config.yaml
n_layer: 12
d_model: 160
n_experts: 80
experts_per_token: 6
d_expert: 32
d_shared_expert: 0
activation: "swiglu"
moe_layers: [0, 1, 2, 3, 4, 5, 6, 7, 8, 9, 10, 11]
router_score: "sigmoid"
normalize_top_k: true
routed_scale: 1.0
balance_loss: 0.00795
balance_bias: false
router_logit_norm: 2.0
init_std_router: 0.0326
lr_router: 0.00159
n_head: 5
n_kv_head: 1
head_dim: 32
vocab_size: 2957
norm: "rmsnorm"
norm_place: "pre"
norm_eps: 1e-05
positions: "rope"
rope_base: 500000.0
rope_fraction: 1.0
qk_norm: false
attn_scale: 0.177
tie_embeddings: false
parallel_block: false
init: "trunc"
init_std_qkv: 0.0588
init_std_o: 0.0
init_std_up: 0.0588
init_std_down: 0.0
optimizer: "muon_variant"
lr: 0.00691
beta1: 0.9
weight_decay: 0.012
lr_head: 0.0106
grad_clip: 2.0
warmup_steps: 200
schedule: "wsd"
decay_fraction: 0.717
decay_shape: "linear"
final_lr_fraction: 0.0
batch_tokens: 65536
seq_len: 512
doc_mask: true
train_tokens: 535200000
steps: 8167
dataset: "wikipedia_en"
Below are experts of layer 4 (counted from 0) of a mixture-of-experts language model. Rows are named router (the router's row for the expert) and show model dimensions 0-159. Each number is 128 + 24 x the weight over its row's rms, rounded and kept within 0 to 255. Numbers have three digits each.
After each expert's rows: "mostly gets" lists some tokens that are sent to it at least half of the time. This comes from a sample of Wikipedia text that the model never trained on.

# expert 72
router:142097124110093121161176125109099128129155125156105135120128141131151142078136080157128161166112145106092120130117135129141147101092132122100130160153125151128100143138147156104152140133101157121126147120123123142098178164089172109095145108110151146128176107161116141097108141103116170114094169155097133129111159157127136097139097143189127144134143103110144134201151131107159153102121109143119166148092158144097130133111154150122142136163145095108105174100115160115107121117112109
mostly gets: " w", " S", " W", " (19", " 196", " rem"

# expert 73
router:166151105142144169123152125155130145112137106130150117091133060163100119130158146137124076127106145134113116132112143169162148086139153091154119139147099118120100111137077107093123113105106109081137122150159161170158142155100119135114125121164107107099162129160117125091087151117175106097156125084150108128162139106110153168169135153110129122119125152136128115125103117131127128160095096110151104166103131109142148126154113112148115077088123127120144163133156142082142111151146112
mostly gets: " film", " add", " album", " award", "é", " song"

# expert 71
router:156137104102161132124120163161131105131164200127133101137118150121146119099154124135133113115120135159169128123116122105129147172113103111146136172146145196080162141103085141110149128098135128164089136110091119112086093080104142113126135148117127067124101076175116147100126175121159123134137132102122142093098134106099202145109133117179156143114121140133138146133105145160154099140089134109128101122156145142114116126147142111138103122102117134123119118112114114114124150131109128
mostly gets: "ir", "ah", "ush", "ber", " Dan", "bert"

# expert 67
router:119141152125152146148143142125165124133163111146172141136156147119094100119140113201144099147148160122156151108094130124165139138122079107160144157139109121093163150104159137145153112095135137116120146075100099134127167172128139152138145152142139112174137080167148101117141105133138139150174158109163117139115109106155073145107111083125121133112137122107138122117112111133147143141123112099156087131126094123156150132167152100123135160144161149107114073111160110140123096167136104
mostly gets: " 5", " 7", " 8", " 6", " 4", " 9"

# expert 76
router:138106115102139118091142119147130126157142092123109114117130097099132107106132144097115144130097117163131127161095133115129148136177174198125118111150124160110163086108089154143109101160113111065102123088137114103114084140128131154131123084133133127114176135098152097150132134147168158120134180149096082086135148137138086110136117135136103102137102110109136097130121128167120094139148154107108148150143132125166099133109096109083131122170104150121131124153166169118159124149117130
mostly gets: " United", " States", " American", " World", " US", " U.S."

# expert 64
router:129141153117122140124144113185148123132103128139131178103106090102120135118135091155160124146137154130057151132148156076157091142154130131124114092137076139147154078108103166145140099153119089125095139124150064133147138143135145112140147136151128141181120136130145113106107168129105117096111122140147145148142133131147157125127117149122119135102141134098134126116109166091110100141135110105095107083123100174142143059132140111085114105130096147153155095134145093115112088133142129
mostly gets: "son", "ford", "ston", "ta", "ton", "ara"

# expert 65
router:103158155143137086101131092089101081091155161162085120127100094158154123137155113096139123160098130127160147146098144094157152147121167133123143099104102131135139177130104118106117126126121097119133142115140134117140161109138177097106142098094110085099119175117145112139128143126120120148177120123141110119119153117157187135092157093112115158141082098133155143140142126130115108080136143136146116145082118098085106134118111147154106109114093131116100106141127164167113119133088153
mostly gets: " Kh", " Sa", " Rec", " JP", " Ro", " (age"

# expert 74
router:133158133140145149150197101126120141158163104102103120149136134110102143160127170176129121122117203170137116119142124118142143117136156148114123125139154152168141171081108128131154137138115152138157132106139153113092122150183092125103111109088116109094134111128120140130120108137094098160127184120148093121150134152098134072126145173130123136193099134142081153111172158139109170117146113145117105112154153155126132124125122113120168136113136107150141092157137155137124114128122132
mostly gets: "ated", "cted", " made", " used", "ted", " known"

# expert 68
router:171153117102124127117113167113143156103166122139124087115101128092150181129125093111116123124123153144164092096181144129133143110136134077143120103157145114101154153150098091141112100128136149086117128100114139136116142140122152137147146078119134145106113143147104140166159152165098074116093116120101133161148126067116111111090132120108152116135134117125187119144114102121099116152108140085126123144184136120106105093108141077141144153147124117123140166144174125150158117148145150
mostly gets: "%", " %", ".6", ":00", ".9", " million"

# expert 78
router:179131175110139104146097088102124129084100125132120168140153102103122112112158140105132134137145137133130141163155143117175130092143079127107152109131130136156154110119079114130134105098094146091121103127140155123137089148145129128167118123133101123152104140099145135168119114178169108114184079115127104120142115134112129114153127131123124130093129192113158123128168135144138159113116131127092123171122035118136171149132133102122139160143085137109114142126156120127104124163135127
mostly gets: " a", " he", " A", " an", " his", " at"

# expert 75
router:106111146112127138101102147098136144134148146133111165090186149101110123105116139154111122155087174169098122110175147152109128137129122102115152124121129116124155072145118132088135135106127097198124104110148104103129138153114085150141135178154116115122118150114126100142112133144089105162128104127135098146103090103116106125151121150134136130159157094167127113174122142146098121163095124129092142125157128154162109125121134161164188114144141136126160100137117109175116070151129127
mostly gets: " are", " were", " been", " be", " being", "ially"

# expert 69
router:134123127142169127197142125128117108119130107142138162143140125110129121144180184132113199135153071127152087125094147134133134118120100109134143111062154126124116124150168132116137138143138113142153128135138124133166167118202108113107131166142131115122144135124129160126133181127182145141082137141133117141098146104111117093128142121143102145130104132132145090143174106105094112162154095135120158135070139120128132151138113114104137133162140146141089148141157121154113146094090141
mostly gets: "g", "ag", "ug", " com", " ag", " mov"

# expert 79
router:103138176146159129163117108115130143128118096136113120125115127103111102143160149122131100118086166092142105117134180146178084186126177120111130120070170126175158150137165137160131105110111126140128127161151116125130134143120089109125110145115152129112160114060142113112154115128138161148156092078107130114160131124111127129130157165138099135127142170093120159140137115144118145114086140146142155136164167114125121135114117124137156170144130162110105136139119136165128168083132087
mostly gets: " t", " ch", " qu", " Ph", " ph", "\\"

# expert 70
router:144151144126123144169169149132143123142096127103182128154140132141148160084158121097137184150142157154089159151121140147129125124130082143131141109181119127162184081141100068163181144086142122143150093111126146126105113165114114129102149121108138127118140132146102137102167142156167154158138120146122120120107147110139049113136142161144132136147120095153110109111076126127109114106145122142089129126136168145118122131096095140157124124152146119139150124156128113102127145126168109
mostly gets: "\n", " l", "==", " pr", " rel", " =="

# expert 77
router:100138117127137110147143145122137140138131139131151140098083148119137143134139125104146107134138102095056117088128126160143124061122080079123149142136107155153058139148095088115096116124103128118145093128134117141127138081171131122133130167129131170138117118142117109171156119133124113098116142092148140151124128145150122121138122137130118126104131137040109127107125177163136110177156172119158147119133133114152143110142119188146144106128134103149124119110143169132113127169086132
mostly gets: " m", " part", " min", " can", " tim", " mod"

# expert 66
router:110116131100143104139120151133133175171120129120127116105117094087151179139147094125143112137134120145139129130135126100138133113118127109152107112152128147154109085106122135100124072113140124166145125136119146113119072128144133117158136150134155070143105097160078122107081086141150136143127166119187148081075075110175106114103125120104134163131072141139127119071135156108091115107096132132131124147116113117142143120083116109169114106097122139126104107123159120113130152127114166
mostly gets: " Q", " Kh", "ai", "ya", "ō", "ā"